Experts of a small language model: width 320.
Below are experts of layer 8 (counted from 0) of a mixture-of-experts language model. Rows are named router (the router's row for the expert), gate (a neuron's input weights, with its number), up (a neuron's input weights, with its number) and show model dimensions 200-239. Each number is 128 + 24 x the weight over its row's rms, rounded and kept within 0 to 255.
After each expert's rows: "comes after" lists some tokens at least twice as common just before its tokens as in all text; "gets" lists some tokens that make up at least twice as much of what it gets as of all text. This comes from a sample of Wikipedia text that the model never trained on. Tokens count by the router's weight.

# expert 28
router [152 114 120 160 173 135 134 156 117 117 155 165  98  81 154 156 140 112 120 178 191 145 113 153 136 131 149 154 103  98 116 163 126 104 124 131 108 108 136 156]
gate0 [131 135 146 102 135 129 168 126 117 156 126 132 136 108 123 155 120 142 139 144 153 128  86 112 149 152 115 144 147  84  92 128 124 120  98 113 103  98 176 118]
up0 [173 110 165  97 124 140 116 183 127 105  94 130 115 163 138 106 115 118 155  84 139 151 161 137 147 109 136 111 130 165 131 101 170  88 114 119 135 124 154 152]
gate1 [103 125 127 120 160 121 126 146 135 121 101 131  98 132 125 162 163 115 130 166 141 152 107 112 115  99 122 170 126 138  74 106 149 120 145 124  60 121  83 117]
up1 [110 128 125  79 112 162 139 133 111 155 105 130 125 119 149 177 153 142 121 154 160 120 138  99  90 113 144 170 105 139 108  96 150 128 150 134  61 127 100 127]
gate2 [145 127  99 122 182 144 115 113 104 100 157 109 148 102 162 127 145 196 128 143 118  96 115 147 111 105 117 158 108 119 114  92 146 127 129 120 152 139 150 123]
up2 [125 131  90 157 159 162 103 139 123 165 124 124 123  98 139 130 114 112 116 128 151 150 132 158 119 112 121 130 108 113 131 114 166 156 109 108  95 115 153 105]
gate3 [115 116 114 148  92  99 149 120 126 104 133 142 130 152 120 126 112 140 151 116  96 128 148 128 148 111 119 137 152  86 143 104 114 143 117 142  86 117 119 175]
up3 [132 133 145 147 129 127 122  84 110 129  80 113 104  80 155  76 160 119 170 141 143 130 134 125  97 109 118 126 157 119 127 126 144 151 162 129 181 147 109 120]
gate4 [135 146 125 153 137 153 142  90 129 134 152 126 145  66 167 142 155 135 134 160 150 144 157 108 190  99  89 149 131 134 104 135 122 131 112 122 145 148 119 112]
up4 [175 145 132 104 169 149 124  91 135 137 120 141 103 127 127 118 172 145 136 125 157 119 114 149  95 101 180 153 102  89 148 117 123 119 128 154 114 153 108 146]
gate5 [ 54 130 120 119 156 114 107  89 112 137  66 119 102 166 194 157 121 123 178 134 101 141 149 162  83  97 110 123 147 112 121 102 168 145 142 153 109 167  97 161]
up5 [104 148 112 119 103 156 111 142 100 130 123 117 119 109 156 154  99 118  98  99 144 147 150 147 134 123 130 154 115  94 127  99 172 117 119 163 123 147 139 146]
comes after: "|", "\n", "==", "===", " (", "/"
gets: " |", " ", " Team", " Year", ";", " Pos"

# expert 13
router [138 169 137 118 176 126 129 103 102 106  87  67 132 155  92 100 145 126 150 120 139 139 152 107 126 135 105 143  92 165 138 124 148 145 125 145 117 160 161 134]
gate0 [137 154 157  72 139 121 122 106 133 104 134 122 103 105 103 113 126 159 116 167  87 122  92  91  96 125 121 162 102 152 134 120 107 127 132 201 159 108  63 133]
up0 [132 118 142 116  90 107 103 112 134 133 154 143  73 126 137 147 128 128 116 144  71 129 135 158 146 127 105 146 132 147 125  92 134 138 167 150 136  93  90 166]
gate1 [115 151  59 131 139 147 137 165  93 126 134 149 117 160 129  91 103 139 164 178 138 124 134  99 129 121  82 126 128 148 137 129 149 100 122 101 126 177 152 112]
up1 [132  90 152 116 166 130  68 119 138  90 140 118  94 116 115 183 173 124 101 113 114 150  95  87 136 107 158 128 133 122 117 149  97 125 129 136 129 102 124 148]
gate2 [121 161 121 143 134 102 143 121 130 148 124 112 163 101 157  95 119 129 173 166 120 132 117 170 126 160 116 144  96 157 134 118 103 119 149 144 147  85  93 170]
up2 [138  97 164 114 136 135 119 132 128 110 115 163  78 142  93 172 148  82 103  88 124 124 175  99 129 129 120 120 167  98 114 150 153 122 116 103  97 114 150  87]
gate3 [182 136 161  89 154 133  83 109 120 132  87  97 128 132 131 130 101 106 102 155 127 136 123  98 139 126  97 125  81  98 144  89 120 104 164 125 167 119 106 153]
up3 [132 179 131  97 102 135 124 139 110 123 147 168 114 134 161 154 159 111 120 103  89  77 166 135 119 165 133 125 151 139  90 129 116 116 101 130 139 102 129 123]
gate4 [111 138 124  91  39 106 119 102 102 165 130  90 158 170 140 138 100 110 130 101 140 117 116 157  86 128 118 101 145  98 175 117 110 122 124 134 136 144 119 128]
up4 [118  96 138 131 157 111 160 115 125 119 118 139 101 111 149  94  61 117  81 156 113 148 166 105 199 147  61 132 129 103 175 183  81 111 118 110 115 143  94  89]
gate5 [115 156 138 128 119  80 135 119 123 104  94 129 143 172 132 138 169 102 153 109  99 113 128 127 116  98 124 139 119 146 125  65 134  80 151 132 139 119 130 136]
up5 [105 139  94 105 117 134 157 130  97 136 144 113 128 135 174  86 107 108 145 164 130 136 145 139 110 132 111  95 130 100 174 125  99  94 121 105 121 130 100 110]
comes after: " is", " was", ",", " as", " a", " It"
gets: " a", " is", " was", " the", " an", " as"

# expert 20
router [160 154 105 187 127 135 136 139 108 140  99 151 100 152 165 196 109  74 111 100 122 129 108 103 153 125 153 126 122 160 122 148 110 154 131  92 149 128  97 146]
gate0 [102 134  86 146 107 103 158 140  95 115  84 101  96 162 168 143 152 106  96 144 130  84 148 142 106 109 160 123 149 106 102 127 140 128 133 120 121 150 109 122]
up0 [167 144 113 149 143 129 131 109 121 128 155 156  90  87 141 163 152 145 151 174 132  87 141 150 146 128 140 142 111 105 117 101 160 170 183 117 152  94 135 119]
gate1 [129 125  92 200 142 138 132 180 181 119 121 139 140 110 167 103 138  99 140 163 156  87 139 139 124 128 116 193 132 103 140  78 123 112 111 143 133 102 105  83]
up1 [124 118 106 191 149 146 131 167 158 132 133 127 134 101 174  90 123  95 127 172 155  95 149 129 133 123 108 181 139 100 135  70 127 116 132 139 144 109 105 115]
gate2 [174 163 120 148 143 128 127 161 129 165 116 161 104 164 148 108 170 147 104  96 108 133 109 105 124 106 170 136 154 136 141 151 112 145 125 117 145 174 182 176]
up2 [146 148 118 131 122 114 118 158 133 154 103 155 129 181 150 135 145 163  81  94  92 165 138  97 118 123 162 145 178 151 142 155 126 149 154 117 146 151 151 167]
gate3 [131 153 146 163 133 153 144 182 122  83  94 112 121 150  70 117 138 101 143 114 121 127 156  99 128 152 113 133 147 111 135 114 170  95 135 186  97 157 121 104]
up3 [141 134 144 149 134 120 138 187 130 120 124 115 125 113 107  86 169 167 156 123 105 124 113 112 113 138 139 162 157 138 151 126 155 115 120 145 121 152 123 142]
gate4 [ 59 138 156 160 107 120 118 136 128 133 128 146 110 122 160 120 132 106  92 196 112 110 142 116 176 119  97  94 138 113 155 134 131 170 118  94 156 164 147 144]
up4 [ 91  97  99 183 110 127 104 150 112 170 113 131 120 151 115 152 140 124 134 134 127 111 145 134 159  95 130 110 120  99 182 129 135 142 129 110 126 139 129 169]
gate5 [158 107  63 139 123 127 110 139 100 101 139 132 123 138 138 139  83 125 143 140 105 136 169 160 135  84  92 111 123 139 108 121 105 139  91 152 120 144 114 152]
up5 [146 129  80 134 149 120 109 143  69 152 141  86 124 155 127 158 103 120 148 137 107 153 138 137 114  75 131 133 150 135 129 103 135 152 102 169 120 136 120 175]
comes after: "\n", " ", " 6", ")", "1", " 0"
gets: " |", ";", "–", "|", "-", ":"

# expert 11
router [119 150 165 188 118 152 114 126 139 140 101 134 145 130 135 127 122 108 139 113 149 153 146 170 142 104 142 122 126  80 115 151 107 114  85 176 150  97 104 141]
gate54 [122 146 136 139 159 170 131 100 110 128 146 148 164 123 126 131  97 102 132  99  84 122 125 150 133 127 135 123 118 180 142 149 137 158 129 142  76 147 154  58]
up54 [134 161 165 174 161 157 120 114  85 168 139 146 132 118 136 142  71 105 137 125 148  92 141 148 151 156 138  92  69 144 137 164 163 148 124  96  84 111 151 106]
gate55 [107 179 134 147 106 149 121 104 139 147 111 114 180 154 158  86 145 139 133 152 172 101 102 126 134 166 143 153 156  88 173 145 133 131 102 154 159 108  98 164]
up55 [148  83 122 110 151 113 154 135 103 105 168 127  57 101 118 176 116 131 113 122  82 162 149 114 108 110 127  84 113 153  82 112 114 115 153 108  70 132 159  99]
gate56 [146 135 138 133 131 138 114 175 107 149 121 119 141 127 155 153 153  94 127 125 152 176 133 125 131  87 122 126 181 122 103 123 149 142 118 165 188 146 140 132]
up56 [125 133 148 157 126 142 160 121 127 138  88 129 147 100  95 127 101 135 115 158 172 128 168 138 128 156 149 109 143 139 172  93 112  72 106 116  94 155 132 129]
gate57 [112 144 124 155 137 150  95 140 133  89 127 124 125 135 162 123 117 135 128 181 154 140 126 153 111 135 138 135 107 181 105 149 158  81 156  77 114 115 126 142]
up57 [165 121 108 143 128 100 149 126 137 158 129 193 119 132  89 109 132 149 148  90  77 107 121 119 135 139 153 135 113  97 135 143  87 138 108 118 174 159 111 129]
gate58 [112 159 112 109 156 120 139 123 148 127  85 155 108 118 149 125  94 137 113 145 170 144  88 149 133 122 150 182 101 121 162 144 168  93 120 169 154 125  98  97]
up58 [152 116 138  95 115 133 110 124  97 136 164  94 149 142  96 122 143 113 146  94 102 101 174 118 102 145 106  87 132 111  82 117  90 161 123 113 116 122 164 181]
gate59 [138  75 122 121  95 125 142 150 138 131  74 133 149 132 128 109 109 140 148 155 135  84  99 105 125 101 113 118  85 115 142 191 160 122 100 122 118 111 152  98]
up59 [ 98 101 121 113 116 127 156 147 121 140  89 135 123 128 157  91 105 148 168 130 157 103 116 113 128 109 138 120  94 105 113 180 160  84  99 146  91 140 128 118]
comes after: ".", "\n", " ", "==", " ==", "==="
gets: "\n", ".", "==", " |", " ==", "==="

# expert 19
router [171 138 101 124 119 140 106 114 106 100 137 144 149 114 129 135 134 140 124 105 119 142 113  69 111 169  95 121 159 115 127 164 120  82 154 125 105 133  73 132]
gate0 [112 128 141  84 122  92 115  96 120 149 125 134 146  90 158 106 133 130 125  82 124 138  97 108 130 154 137 115 158 115 118 160 127 140  94 144 104 133 138 169]
up0 [138 121 101 126 170 155 144 143 132 130 145 130 147 159 108 159 139 162 157 169 133  70 103 156 129 102 139  96 125 122 165 120 147 123 130 111 169 116 162  91]
gate1 [137  85 152 163 154 117 116 176 110 130 133  92 107 126 123 160 167 118  92  81  86 148 143 145 146 146 131 105 125 114 139 128 135 144 104 162 132 117 152 141]
up1 [104 127 111 148 110 171 171 112 135 133 101 196 128 122 110 111 109 121 158 178 154 144 158 121 118 126 100 114 107 157  73 166 138 108 128 137 129 139 141 111]
gate2 [130 146 123 129 169 113  90  83 115 119 121 125 130 144 148 112  89 122 147 118 121 107 137 127 140 126 149 112  87 105 190 161 162 117 124 113 128 143 150 156]
up2 [101 134 124 130  91 112 106 133 142 133 103 182 148 171 128 101 161 127 157 125 146 146 144 128 139 110 109 115 175 102 119 114 115 153 149 131 137 133 121 140]
gate3 [135 125 142 117 154 140 158 126 124 121 127 141 131 114 146 117 139 152 114 162 107 114 124 147 102 147 132 132  95 114 119  91 184 174 136 107 106 127 179 144]
up3 [143 124 110 125 117 148 163 139 139 106 144  97 117 134 142 116 153 151 127 136 129 104 106 162 100 121 112 160 107 151  98  97 175 166 150 112 126 155 123 150]
gate4 [137 169 140 102 149 163  97  72 180 100 148 125 109 154 174 125  97  96 142 169 142 126 148 124 144 143 158  83 151 129 108  91 147 122 135 124  98 143 141 152]
up4 [132 177 138 130 162 153  94  76 122 115 158 118  99 128 189 136  87 153 107 128 136 158 151 122 151 168 169  92 126 119 118  91 128 109 167  97 139 151 132 162]
gate5 [115 111  98 122 116 127 105 164 132 109 127 143 139 135 105  75 132 111  79 125 108 132 133  98 122 105 118 147 114 126 136 104 115 123 105 148 116 176 153 134]
up5 [137 140 161 126 129 103 184 122 143 175 137 112 120  90 140 183 144 163 134 108 135 115 126 120 148 132 139 134 141 118 121 119 126 117 172 125 141 111 118 126]
comes after: " |", " ", ";", " 0", " —", " 1"
gets: " |", ";", " 0", " ", " —", " 1"

# expert 6
router [140 149 188 131  90 102 135 123 145  88  96 108 119  97 160 149 142 158 146 118  86 135 154 151 103 106  82 134 102 137 114 112 138 142 119  93 117 118 112 161]
gate0 [151 145 142 117 139 102 134  90 114 122 106 111 140 131 195 144  84 140  89 127  86 155 103 124 119 148 119 157 185 123 145 161 146 121 132 104 116  80 133 112]
up0 [121 146 139 123 126  82 115  90 106 115 106  89 138 127 138  95 125 136  92 115 128 167 104 147 113 107 132 151 172 159 111 184 154 110 125  82 128  96 160 100]
gate1 [107 113 126 148 128 147 133 119 116  95 124 138 116 114 124 132 135 144  89 149 164  74 132 119 110 138 134 104 163 150 159 160 140 155  77 155  83 124 133 123]
up1 [156 127  93 106 144 123 122 132 148 169 137 153 155 163 131 113 117 122 147  91  89 184 119 127 140 122 113 136  85 132  76 118 128 134 179 147 150 140 107 118]
gate2 [150 136 169  80 147 123 129 111 107 144 114 133 105 124 141 120 116 106 191 100 113 125 135 141 113 120 139 119 154 119 103 125 120 150 162 148 175 157 185 151]
up2 [ 90 115  94 174 134 137 141 123 137 115 139  97 166 145 107 133 130 128  99 163 184 142 113 123 148 123 131 152 112 128 156 142 132 136  89 134  93  81  77 123]
gate3 [173 162 136 134 138 145 149 151 140 119 109 140 130  89 132 124  98 144 163 141 153 119 114 108 119 126 141 144 128 152 145 125 119  93 138 113 134 140 178 121]
up3 [146 169 139  86 118 123 140 155 107 120  82 156 117  82  98 136 103 136 145 141 134 151 101 131 119 113 124 139 125 115 139 146 119  89 129 134 128 124 181 107]
gate4 [166  86 143 128 140 140 123  98 102 137 169 169 126  82 175 185  88 123 174 142 125 174 158 103 139 105 153 164 133 105  94 168 144 127 161  93 104 122 122 125]
up4 [110 178 151 132  90  81 144 129 133 174  80  94 134 176 109  48 177 147 130 105 135 112  96 130 119 152 108  99 119 138 152 126  96 144 110 142 144 101 151 156]
gate5 [162 138 131 138 125 108 114 149 129 109  95 105 126 123 148  91 130 102 123  93 104 136 133 125 149  79 127 129 138 141  69 131 128 123 105 107  96  97 142 120]
up5 [154 128  92 139 133 119 101 169  64 113 101 133 100 121 164 101 152 109 138  95 102 166 134 132 145 105 113 117 159 127  89 142 108  84 100 124  92 128 132 107]
comes after: "\n", " |", ".", "==", " =", ")"
gets: "\n", ".", "|", ")", ").", "born"

# expert 12
router [ 85 127 119 121 110 121 151 127 131 134 158 144 145 120 108 105 181 152 167 149 171 139 103 124 147 157 148 132  98 162 147 119 117 156 159 128 139 155 167 142]
gate0 [106  89 129 154 128 114  81 150  97 112 146 165 131  99 173 128 122 131  62 121 166 124 171  70 172  96 101 116 123 140  93 116 108 118 111 131 114 114 118 133]
up0 [ 71 153 154 124 136 105 122 143  91 131 151 158 119 131 134 137 115 129 146 153 169 148 134 127 138  94 105 119 138 127 134 105 112 109 106 117 146 128 148 107]
gate1 [135 109 134 112 144 113 133 135 127 132 107 123 131 140 143 143 144 100 135 136 177 131 105 126 149  91 111 134 119 111 131 115 116 124 141 108 144 164 148 128]
up1 [ 97 123 152  89 140 123 119 153 111 112 159 131 106 120 132 105 147 137 183 154 187 103 116 146 156 139 134 153 114 104 103 127 135 126 112 156 135 145 142 154]
gate2 [165  88  99 146 175 148 142  97 134 160 143 118 119 168 137 162  91  96 100 129 103 151 115 174 136 133 108 149 147 127 150 132 145 139  99  93  97 112 123  95]
up2 [100 154 148 102 108 114 105 171 128  92 127 116 128  89 128 101 157 135 134 110 151 121 131 115 112 108 114 107 109 143 101 120 130 125 143 139 151 126 166 146]
gate3 [103 127 190 112 161 114  97 130  97 144 147 118 128 132 177 114 122 155 112 121 176 105 143 119 112  64 150 136 121  91 165 156 116 128 133 179 147  86 139 134]
up3 [151 172  79 149 117 148 143 135  90 112 112 132 122 127 127 142 156 107 135 140  60 149 146 129 142 185 126 128 127 155 130 115 130 122  98  80 122 131  94 131]
gate4 [152 138  72 143 131 135 124 141  99 181 147 166 148 170 192 124 143 162  95 166 150 108 123  95 137 110 127 125 126 109  86 121 118 152 127 167 115 120 122  97]
up4 [141 117 100 171 133  94 121 170  94 156 104 154 125 162 158 156 157  89  69 155 133 125 178 110 168 103 138 127 135 113 135 145 142 174 161 115 134 114  98 110]
gate5 [129 148  98 133 117 128 154 132 131 119 119 147  96 178 141 104  84 124 116 102 132 145 154  98 110 183 154 111 106 148 188 153 107 139 117 110 140 147 101 145]
up5 [145 143 174 139 135 108  71 140 130 107 144 132 133 125 126 131 148 142 116 152 101 118 109 136 143 101 128 116 115 111  91 125 139 187 159 142 125 106 124 122]
comes after: ".", " of", " the", " in", " for", " that"
gets: " the", " this", " of", " a", " The", " one"

# expert 1
router [145 134  95 120  93 101 112  97 113 149 143 135 101  88 154 137 142 159 102 132  97 141 131  81 120 127 116 140 110  98 107  99  91 110  96 129 103  82 103 119]
gate0 [120  94 123 153 158 116 129 136 111  91 125 124 121 131 119  85 130 135 115 141 134 130 133 127 153 162 171 129  99 138 124 159 157 109 154 157 109 123  73 146]
up0 [163 140 147 118 113 135 136  73 149 122 139 152 139 124  93 145 100  93 115 121 151 123  94 133 108 108 142  82 151 159 158 164  93 132 172 121 106 149 150 132]
gate1 [138 133  83 142 116 144 101 107 116 115 127 113 124 132 128 121 120 110 140 156 103 131 104 138  67  76 150 164 161 108 153 133 107 167 115 146 129 136 129 128]
up1 [ 79 105 120 148 114 132 170 160 123 161 117 111 156 147 141 143 141 131 183 106 150 117 104 150 140 135 127 133 129 100 173 187 114 137 103 131 143 139 186 118]
gate2 [104 110  80 100 132 132 146 115 129 141 136 136 119 158 162 131 157 134 131  96 129 138 116 110 115 120 133 138 124 151 105 133 130 138  80 133 188 144 131 138]
up2 [102  91 133 149  93 126 167 132 124 136 138 178 114 123 127 110 151 123 128 123 173 102 142 110 147 134 178 131 121 153  88 134 150 122 111 150 163 132 155 140]
gate3 [141 129 171 145 139 125 171 132 129 136  85 102 101 124  99  93  96 139 110 114 129  97 136 103 128 101 144 115 120 172 112 137 119 187 137 131  91 136 175 162]
up3 [138 111 116 167 132 112 110 136 139 136 121 124 163  92  88 102 108 137 114 111  79 124 135 137 158 152 142 128 108 121 140 169 146 144 165 133 110 129 157 145]
gate4 [141 182 156 154 111 151 143 147 112 131 125 187 161 118  92 146 110 108 114 159  51  77 112 155 149 122  81 127 129 159 148 129 134 123 149 170 125 145 120 121]
up4 [153 176 155 110 110 123 136  75 129 108 102 155 157 114 104 128  87 136 120 129  70 155 115 132 144 116  97 117 112 136 161 116  99  90  94 136 123 115 122 112]
gate5 [142 158  79 139 101 130 119 121 140  71 182 109 134 126 107 133 142 136 126 135 141 106 153 111  87 109 118 128 117 104 135 155 156 154 117 135 116 125 157 126]
up5 [126  92 159 107 129 100 125 134 107 157  95 139 136 126 112 123 127  92 108  92 115 153  98 128 157 156 151 120 143 182 142 135 148 121 144  74 124 180  96 107]
comes after: " |", ":", ";", "|", "–", " 1"
gets: " 1", " 2", " 3", ",", " 4", " 5"

# expert 14
router [146 110 140 117 123 105 168 115 135 160 115 171 127  98 126 137 138 115 114 145  74 117 121 106 156  97 161 132 140 115  97 107 110 115  97 120 129 102 118  99]
gate0 [144 154 143 165 119 128 154  92 133  91 165  83 129 146 124 154 163 132 170 135 140 118 105  64 123 152 123  88 142 125 104 105  95 100 102 134  71 145 102 123]
up0 [113 150 142 173 143 144 136  91 141  87 160  84 128 157 112 148 153 140 178 143 144 129 126  85 139 136 129 103 138 128 100 105 103 105 118 121  80 129  79 126]
gate1 [110 156  81 141 145 141 152  84  89 148  75 153 165 137 103 133 115 180 115 124 123 140 144 102  82 145 110 161 147 115 146 151 133 114 135 127 143 123 106 137]
up1 [142 155 139 117 138 193 131 158  90 128 109 145 144 124 105  84 104 143 104 113 145 137 138 120 123 124  94 116 177 171 143 102  96 161 155 118  96 100 139 118]
gate2 [ 93 109 126 138 124 164  91 139 126 100 159 105 147  79 144  81 167 119 137 114 132 155 185 124 130 165 120 145 117 152 150 109 130 159 113 159 147 134 103 171]
up2 [ 90 122 120 130 144 147  99 128 137 119 164  89 132  64 170  61 171 122 141 137 139 149 157 104 156 164 119 134  96 143 143 103 135 129 111 164 141 130 117 170]
gate3 [134 134  79 151 117 155 129 115 139 131 107 104 107 136 154  98 107 127 120 152 111  83  93 167 112 110 134 161 124  96  86 140  90 154 127 165 134 120  97 184]
up3 [118 119 156 118 127  96 108 115 112 144 154 126 167 129 143 190 132 128  98 116 147 106 108 103 147 155 172  90 112 158 112 128 133 129  96 125  88  81 141 118]
gate4 [155 121 148 120 156 119  91 163 149 153 128 148 135 136 115 105  97  57 147  98  99 120  94 149 165 153 167 141 151 101 118 126 148 170 113 121 122 156 125 180]
up4 [129 108  96 141 139 145 165 128 160 116 122 150 118 103 179 163 121 150 118 114 120 127 169 135 142 122 109 116 113 156 134 164 120 140 142 157 177 109 157  89]
gate5 [110 192 143 152 138 157 142 132 112 106  91 101 131 165 139 117  91 145 132 143  70 168 116  98 135 124 126 157 101 176 143 125 153  93 164 159 178 109 118 116]
up5 [140 120 169 152 119 111 118 116 112  95  86 128 123 125 112 153 140 124 106 148  72 182  96 135 127  96 126 162 117 159  77 136 153 150 152 136 168  99 153  94]
comes after: " \"", ":", "-", " (", " of", "|"
gets: " C", " A", " D", " L", " B", " H"

# expert 9
router [115 135 112 128 156 124  98 157 127  85 142 109 125 145 138 118 149 122 163 113 102 136 129 175 134 120  90 128 120 140 100 121 134 128 143 100 121 158 139 100]
gate0 [141 130 115 158 127 127 123 144 124 110 140 106 106 191 167 100  97 130 132 113 136 132 143 148 174 121 181 136 125 150 127 137 105 157 136 156 151 135  87 127]
up0 [119 124  76 187 115 142 119 139 107 132 140 129 139 154 153 110  93 169 150  96 136 138 162 105 121 143 148 155 117 132 111 132 164 164 114 128 129 158  78 143]
gate1 [141 114 122 203 109 106 126 115 143 190 110 154 137 124 139  85 120 149  85 113 103 110 117 126 146 133 128 126  97 108  83 151 114 102  93 111 105 119 116 162]
up1 [158 127 155 108 156 114 142  91 110 106 152 135 129 176 165 115 164  98 137 132 111 158 125 104 153  85 111 134 126 113 146 130 153 113 150 155 116 108  94  99]
gate2 [105 157 138 120 142 124 121 106 157  99 127 134 136 141 165  97 118 179 129 165 112 171 102  97 151 155 172 182 137 101 126 139 137 185 137 124 110 155 182 107]
up2 [123 150  83 121  71 119 162 129 138 158 155 144 127 141 142 140 123 127 161  69 161 145 143 129 143 104 118 148 137 144 135 106 147 110 128  90  95 160 151 140]
gate3 [ 87 164 102 156 154  98 140 114  79 117 103 140 142 151 112 150 150 109 124 168  99 124 140 129 152 114 138 149 180 111 118 101 115 130 123 108 145 143 155  91]
up3 [ 91 169 116 121 159  98 122 140 111 148 103 118 137 142  99 133 150 111 120 165  90 123 149 112 130 116 113 158 156 110 138 107  93 154 120 112 136 119 179  73]
gate4 [141 163 115 124 135  91 120 138 142 152  49 105 111 120 124 127 103 111 147  83  99 123 116 125 114 127  96 154 132 119 127 171  65 110  95  94 121 144 122  89]
up4 [141 104 129 112 147 118 134 114 136 152 137 120 120 107 141 113 160 100 152 117 136 131 107 149 139 133 138 120 152 106 116 166  83 123 145  94 120 106 160  85]
gate5 [121 154  78 133 133  65 186 131 112 100 141 102 150 154 136 115 183 181 137  84 134 161 103 126 127 119 158 114 181 152 114 149 139 153 135 114 102 138 100 187]
up5 [128  90 152 125 139 153 109 129 162 101 134 173 137 111 126 122 129 150 125 188  85  72 161 143 147 105 107 121  70  97 169 146 133 104 155 148 142  78 167 118]
comes after: " of", " to", " in", " he", " for", " with"
gets: " the", " a", " his", " of", "'s", " for"

# expert 23
router [133 131 175 108  95 111 138 122 164 113  93 134  81 105 116 185 128  94 124 143 113 136 112 124 127 163 145 129 111 138 146  87 136 119 159 113 129 116 132 166]
gate0 [100 157 102 158 123 118 110 129 120 153 123 146 159 151 177 150 115 136 113  60 111 108 175 104 126  96  83 171 147 125  76 125 108 141  69 127  96 110 128 135]
up0 [107 119  97 174 146 133  96 162 122 140  96 136 158 146 177 131 115 146 100  76 105 112 156 103 138 110 124 139 135 160 105 122 119 122  82 141 114 149 126 137]
gate1 [161 102 128 143 109 112 119 135 134 183 117 116 129 165 112  96 107 114 128 150 102 135 144 137 117 151 132 116 133 106 136 168  93 149 116 127 113 175 154 157]
up1 [115 175 127 113 123 138 105 134 101  98 138 170 125 127 161 169 151 163 134 126 176 130 107 119 125 113 118 130 112 140 131 101 152 111 172 119 135 118 104 119]
gate2 [151 130 112 108 145 149 155 163 130 141 108 145 135 119 107 120 116  67 168 161  88 115 141  90 149 121 154 143 177  94  92 109 134 151 102 137 143  94 175 146]
up2 [168 136 163 101 146 107 127 102 106 134  91 126 145 112 132 138 106 124 142 142  88 103 147 132 126 142  59 152  62 104 143 106 148 128 100 149 156  91  96 136]
gate3 [ 76 128  61 156 135  98 132 171  79 142 161 161 116 121 141 149 141 168  98 123 130 182  94 186 136 137 145  92 111 121 140  96 122 162 149 109 123 116 127 175]
up3 [ 97 121  78 160 161  98 141 121  88 133 148 146 132 107 104 168 152 141  98  79 152 157  91 177 172 161 140 138 131 149 109 109 128 139 173 117 174 122 146 124]
gate4 [120 136 133 122 151  86 105 132 156 173 118 120 136 131 116 106 100 170 137 114 123 136 142 134 177 121 145 108 118 123  94 110 138 101 130 122 139 137 135 111]
up4 [148 126 119 142 136 169 151 108  87 116  93 163 125 110 102 117 134  97  95 134 148 108 103 123  72 157 118 133 148 134 137 161 109 130 130 145 119 144 127 139]
gate5 [174 135 120 131 139 107 119 104 111 155 142 116 123 144 136 156 118  95 130 143 112 131 173 113 112 143 126 105 126 121 112 134 140 149 123 140  85 102  85 133]
up5 [122 125 111 113  97 133  75  99  80 116 123 139 148 110 135 164 137 105 135 131 100 163 129 124 141 150 157 133 101 122 168 116 137 157  97 129 104 111  75 128]
comes after: "\n", "-", ")", " •", " information", " Preceded"
gets: "\n", "-", "|", ":", "==", " •"